{"moe_layers": [0, 1, 2, 3, 4, 5, 6, 7, 8, 9], "n_groups": 4, "head_dim": 64, "vocab_size": 4096}
Below are experts of layer 5 (counted from 0) of a mixture-of-experts language model. Rows are named router (the router's row for the expert), gate (a neuron's input weights, with its number), up (a neuron's input weights, with its number), down (a neuron's output weights, with its number) and show model dimensions 0-255. Each number is 200 + 30 x the weight over its row's rms, rounded and kept within 0 to 999.
Before each expert's rows: "comes before" lists some tokens at least twice as common just after its tokens as in all text. This comes from a sample of Wikipedia text that the model never trained on. Tokens count by the router's weight.

# expert 16
comes before: "(", "| ", "and ", "B", "K", "H"
router,237,215,204,256,223,196,150,209,194,253,178,166,153,205,193,193,227,203,172,216,239,207,252,203,170,177,232,201,197,167,273,187,237,193,206,214,162,218,260,206,171,199,194,211,209,174,164,233,175,168,184,194,160,213,166,257,179,205,217,161,237,233,210,130,205,228,202,170,182,211,154,197,226,261,196,193,186,168,214,161,167,173,181,183,190,222,219,187,240,208,224,190,147,163,218,220,183,274,247,220,198,193,208,229,199,197,208,175,193,161,220,181,155,160,182,245,195,185,224,161,211,206,245,186,169,262,202,197,240,184,207,231,205,155,197,167,229,192,245,201,206,217,222,159,199,166,181,195,265,185,191,189,216,169,238,228,234,132,155,168,194,126,211,214,171,264,249,203,224,219,158,227,183,208,238,161,221,175,206,176,229,228,239,177,212,186,216,202,192,212,180,244,159,194,190,169,226,167,272,207,249,228,183,211,193,210,244,184,174,134,200,161,226,218,147,181,171,206,246,206,230,205,212,207,159,236,254,206,220,207,246,213,120,212,171,245,215,189,191,175,177,169,235,177,224,136,245,220,178,218,186,219,204,176,184,209
gate4,164,133,209,143,167,254,228,177,210,214,233,211,189,192,188,221,197,234,184,160,191,243,214,227,222,213,224,191,119,158,195,215,206,209,266,205,230,275,189,237,201,216,167,186,206,189,202,244,157,203,229,208,166,183,242,242,166,208,151,211,215,199,211,225,158,222,202,204,215,203,197,186,235,185,167,152,187,218,170,254,175,143,195,173,169,205,192,208,184,245,205,254,240,217,177,172,179,178,242,200,237,220,195,200,184,226,157,190,220,229,196,171,218,203,242,198,215,203,183,165,209,170,203,234,196,254,188,237,246,185,255,173,146,172,250,241,197,223,212,249,198,211,234,187,253,123,186,194,240,196,242,189,169,187,161,145,186,244,190,151,238,174,237,165,163,205,107,189,196,191,176,180,247,232,177,227,203,221,149,267,181,203,178,229,202,157,234,193,216,185,189,181,226,195,239,193,141,227,232,166,175,179,235,171,209,207,229,213,197,253,139,205,187,215,216,196,240,185,239,230,196,238,150,214,186,186,208,224,163,229,173,204,140,178,230,228,214,222,201,212,201,159,202,231,232,180,218,170,206,204,178,217,201,184,222,250
up4,231,198,146,235,219,173,186,217,236,235,211,245,187,239,207,234,157,183,223,158,234,292,238,203,200,185,192,193,225,197,204,215,204,206,208,238,146,218,221,242,161,175,250,182,177,174,199,200,204,195,185,165,192,194,226,203,207,214,221,147,151,231,127,202,207,161,197,202,209,257,215,171,130,230,217,234,230,215,227,191,193,216,245,200,229,254,167,227,182,245,211,181,186,214,231,197,159,205,240,137,211,159,175,197,219,191,224,120,154,191,203,169,193,222,202,170,269,228,171,212,236,192,155,196,176,261,191,244,191,221,190,224,216,134,178,192,183,215,201,185,224,197,216,164,197,203,178,167,144,220,196,222,178,199,228,187,176,226,169,211,174,170,200,262,197,202,183,216,239,230,140,199,223,190,228,227,180,194,206,224,244,217,186,137,185,215,211,185,187,168,226,238,209,177,192,202,203,239,202,195,186,185,198,202,207,156,220,207,174,199,196,208,177,256,206,244,204,153,191,257,228,176,224,181,201,172,201,168,231,158,188,188,186,213,137,254,202,192,93,208,177,154,247,245,216,211,187,264,236,215,212,211,190,180,131,214
down4,199,222,213,192,202,206,251,268,183,209,161,218,190,179,202,165,223,162,148,195,208,200,170,175,194,187,262,238,199,207,152,231,226,194,167,197,261,180,189,196,203,230,220,237,257,222,193,200,175,197,190,227,245,219,194,188,177,254,225,214,168,171,258,177,214,247,226,181,229,203,183,243,192,149,228,202,210,222,183,204,184,209,191,190,151,168,206,167,178,210,169,204,219,158,179,195,239,196,222,212,158,243,212,283,241,258,216,183,185,213,240,203,201,151,197,201,209,222,206,136,189,169,236,246,250,227,183,153,179,242,178,173,224,231,176,191,223,190,230,191,201,221,177,179,166,267,219,214,195,219,186,200,200,199,238,151,179,218,190,210,172,201,232,162,218,194,197,180,170,185,146,187,214,117,192,158,186,283,213,105,270,197,266,208,184,202,194,227,190,188,199,196,196,181,214,218,196,164,173,260,173,197,240,138,197,181,174,205,191,211,215,243,244,201,165,165,171,222,222,164,180,142,217,238,177,227,204,190,213,222,236,251,171,172,207,157,205,233,204,188,176,171,217,194,189,146,197,150,156,146,237,201,189,231,191,209

# expert 99
comes before: "(", "| ", "in ", "and ", "of ", "|"
router,212,225,182,235,215,202,159,219,206,214,181,192,196,210,174,200,201,210,194,252,215,227,248,191,168,174,184,217,212,162,258,196,230,171,200,214,179,232,198,227,184,131,197,241,179,174,184,223,177,195,166,211,161,185,184,273,173,255,189,191,235,226,208,189,256,179,198,172,176,190,164,181,187,228,177,193,174,168,194,188,153,176,174,171,169,242,232,189,222,218,254,199,167,166,216,201,191,231,243,188,133,183,210,225,210,151,232,165,186,165,194,163,183,182,196,237,163,217,218,166,161,183,257,191,146,257,178,223,203,200,198,197,240,179,163,190,193,189,265,218,208,237,199,189,229,152,183,219,263,185,170,171,226,181,239,223,218,140,204,184,169,164,205,232,142,213,237,160,162,246,171,187,165,194,203,141,218,173,169,198,247,239,223,167,211,179,211,166,186,209,170,242,216,217,193,209,238,201,272,219,287,209,151,219,191,198,211,154,206,157,218,175,235,243,163,188,162,192,224,213,227,144,194,199,174,189,246,233,221,185,242,190,183,195,213,226,208,146,205,189,190,155,208,119,230,132,203,226,229,178,188,232,145,166,179,213
gate1,210,195,139,211,211,215,163,155,165,272,231,251,152,170,203,199,182,174,263,154,221,214,216,218,157,177,153,141,209,219,186,180,180,217,208,254,176,200,150,173,217,221,180,159,226,198,218,191,181,224,231,201,155,219,182,225,173,180,218,180,198,227,180,199,179,220,205,254,226,237,192,213,221,184,237,261,209,140,176,193,247,190,128,239,206,149,217,198,171,175,170,179,188,152,178,189,202,201,237,199,237,214,170,196,219,157,220,180,193,169,197,206,225,178,215,176,166,243,214,212,187,219,207,161,175,178,148,166,207,170,219,247,177,193,172,267,176,208,229,233,194,157,198,223,191,194,210,176,228,182,205,174,244,182,191,249,234,206,229,225,189,221,184,197,179,209,176,260,197,228,173,169,241,134,224,184,233,201,225,217,188,190,215,231,150,235,171,231,138,217,157,129,160,163,173,175,168,233,280,217,184,168,201,190,195,161,256,178,224,186,162,215,225,190,166,179,219,228,216,212,255,186,197,188,201,194,227,192,193,203,203,154,215,236,164,227,163,257,249,168,230,243,264,203,224,161,166,195,257,195,189,220,188,205,224,233
up1,149,192,172,166,223,162,159,218,235,178,146,159,188,164,239,211,205,222,178,150,244,213,204,131,205,160,219,233,225,199,161,190,219,183,227,263,227,240,181,192,179,218,198,181,177,147,132,217,193,152,190,171,218,221,238,208,193,179,179,155,233,211,175,156,210,215,236,256,195,261,192,175,226,206,192,168,247,184,196,220,198,235,200,195,167,230,151,208,220,209,233,144,223,190,149,190,224,191,199,229,144,224,157,196,225,149,201,136,247,179,222,175,160,236,202,229,170,229,203,246,220,223,209,192,225,206,170,205,163,256,209,211,160,141,167,206,242,143,228,197,244,240,190,164,175,219,180,215,201,180,211,168,234,244,231,203,140,164,240,188,186,215,258,237,217,224,232,185,233,179,200,159,173,171,207,180,226,217,186,200,208,136,172,194,166,153,184,213,199,216,187,157,182,154,225,217,178,195,191,196,231,184,183,224,155,168,184,180,239,156,190,189,188,226,219,153,258,208,215,192,239,239,210,176,227,229,254,198,222,162,200,198,234,191,213,196,201,203,237,229,215,182,168,194,201,176,207,295,200,170,226,236,191,238,217,224
down1,212,184,228,167,180,168,201,192,180,216,199,232,225,237,231,161,172,232,221,202,220,205,197,216,239,199,193,210,212,222,304,228,208,169,154,142,225,175,228,169,216,214,211,184,263,188,240,192,234,238,185,176,211,200,211,151,262,189,194,239,164,217,194,197,147,158,225,163,217,198,159,221,236,191,186,175,178,256,128,226,215,151,223,206,207,206,184,188,251,158,151,186,211,217,259,162,217,169,153,180,150,192,192,163,165,191,185,198,190,233,206,231,207,191,203,179,218,182,228,222,177,203,255,221,228,196,198,230,186,156,217,210,239,179,197,202,225,214,186,150,167,177,174,239,157,202,179,211,230,233,262,162,192,185,232,210,273,176,168,225,183,200,192,260,233,153,211,215,203,183,208,217,200,209,159,240,237,211,178,210,202,233,195,179,193,225,233,147,241,201,165,227,239,208,190,203,147,185,196,182,216,239,196,151,224,227,158,173,150,211,181,147,152,199,232,253,189,192,187,229,136,193,161,192,125,179,151,155,186,220,169,262,167,206,222,174,204,167,227,180,198,198,210,230,210,231,196,178,188,277,218,200,214,246,211,212

# expert 7
comes before: "of ", "in ", "and ", "was ", "to ", "for "
router,202,247,184,275,230,172,132,221,222,241,178,184,205,192,141,190,240,190,206,212,256,215,252,223,161,184,223,201,234,178,252,203,225,169,179,224,211,213,237,221,188,198,160,262,157,191,188,190,206,172,199,219,186,249,153,245,185,216,222,206,231,220,219,191,252,223,205,172,192,197,144,176,232,229,170,203,176,142,256,190,192,161,170,203,208,208,194,196,216,228,241,175,153,182,237,239,194,224,266,191,182,177,246,179,217,184,240,198,145,156,219,182,208,151,181,219,194,204,253,168,150,184,271,203,142,214,170,219,198,171,205,212,208,204,177,175,239,196,239,224,198,264,203,166,204,200,166,202,266,166,205,196,227,183,240,244,222,133,204,181,206,150,201,247,174,216,259,173,159,226,193,200,182,195,211,155,219,148,218,163,217,262,204,194,216,144,206,180,222,215,160,222,163,170,229,191,220,170,293,214,247,188,173,206,183,214,225,172,191,154,228,193,188,217,153,198,162,223,212,208,232,169,177,215,196,210,216,213,226,194,220,232,158,175,204,240,183,182,200,189,203,188,217,182,195,183,246,221,154,159,172,200,163,225,179,203
gate3,169,181,176,165,195,214,186,218,147,142,201,244,171,195,256,193,157,203,243,243,180,193,188,193,145,204,213,176,137,182,217,201,238,177,222,169,214,204,181,210,182,190,190,196,223,201,186,202,161,213,213,191,204,204,201,184,186,184,223,203,189,196,215,164,181,207,161,237,194,211,199,233,164,243,201,197,228,241,181,213,156,124,175,203,219,175,189,210,167,186,194,175,224,193,162,194,258,123,176,157,225,217,209,189,160,128,253,148,189,161,249,212,250,196,194,210,213,180,158,232,201,145,248,215,174,158,169,172,239,180,229,208,167,241,229,226,205,225,201,188,230,218,201,189,237,219,200,194,182,147,208,193,180,212,202,183,138,182,208,180,190,202,144,171,203,175,221,235,226,223,181,249,236,207,168,202,244,198,158,228,176,195,229,243,178,250,180,238,162,232,218,187,169,164,170,221,233,170,141,218,209,230,237,239,205,214,168,292,215,215,180,164,242,158,179,157,240,197,166,140,228,198,181,238,198,201,223,191,248,224,212,175,138,176,204,216,143,210,188,230,169,213,168,271,206,185,258,229,171,184,209,201,224,128,189,194
up3,215,214,205,195,221,256,146,189,236,134,161,172,160,209,173,170,168,250,203,209,179,264,237,212,182,197,169,194,218,188,184,179,222,221,188,195,198,220,234,251,200,225,231,214,132,216,187,146,192,179,163,214,221,169,211,236,224,222,204,173,224,218,158,192,197,194,179,211,246,207,216,142,221,177,210,188,246,166,217,218,193,195,203,185,197,197,137,228,216,231,205,212,206,206,207,152,214,186,176,216,242,240,196,215,223,232,254,220,205,219,177,144,193,209,224,212,191,223,203,263,191,181,262,181,149,170,207,214,117,220,206,226,237,219,163,214,177,227,203,163,240,244,209,254,246,167,185,137,234,243,173,212,185,191,147,264,230,209,136,194,193,200,220,205,176,203,242,153,172,200,233,151,154,169,158,155,215,234,167,250,229,227,234,191,214,187,245,184,182,210,215,133,148,242,179,205,236,210,161,225,196,234,196,184,191,238,206,222,185,170,190,206,204,155,184,206,253,165,244,267,226,228,183,221,198,217,197,194,158,164,196,250,167,229,204,175,228,206,194,199,201,230,156,150,170,185,223,229,205,190,227,201,172,246,234,240
down3,236,179,250,206,199,156,227,240,180,196,172,188,192,203,227,201,209,158,177,165,202,245,211,249,246,175,218,188,154,220,222,116,195,192,210,219,181,181,185,202,237,189,198,201,195,215,163,206,189,228,168,186,216,206,209,219,247,200,231,187,204,186,263,190,216,181,200,240,161,219,194,159,152,172,191,168,196,226,168,182,218,179,154,173,168,197,216,195,221,225,238,175,208,200,254,229,191,190,210,198,203,222,192,139,211,278,190,242,199,202,185,192,240,256,198,150,208,231,200,199,169,199,204,197,219,167,186,172,169,166,204,228,187,183,146,187,207,141,236,223,211,135,226,202,110,214,215,182,238,196,173,228,188,218,213,233,263,216,219,151,233,222,231,238,218,213,192,199,258,196,229,160,175,147,160,225,255,217,163,176,214,182,195,184,222,182,128,187,248,235,162,228,234,260,182,203,153,140,249,157,204,176,182,220,242,172,219,183,219,158,217,190,210,177,234,221,199,206,228,196,191,211,258,166,186,161,202,203,166,172,239,236,250,197,248,192,153,179,282,174,219,195,148,169,202,216,180,212,225,209,245,177,238,232,222,227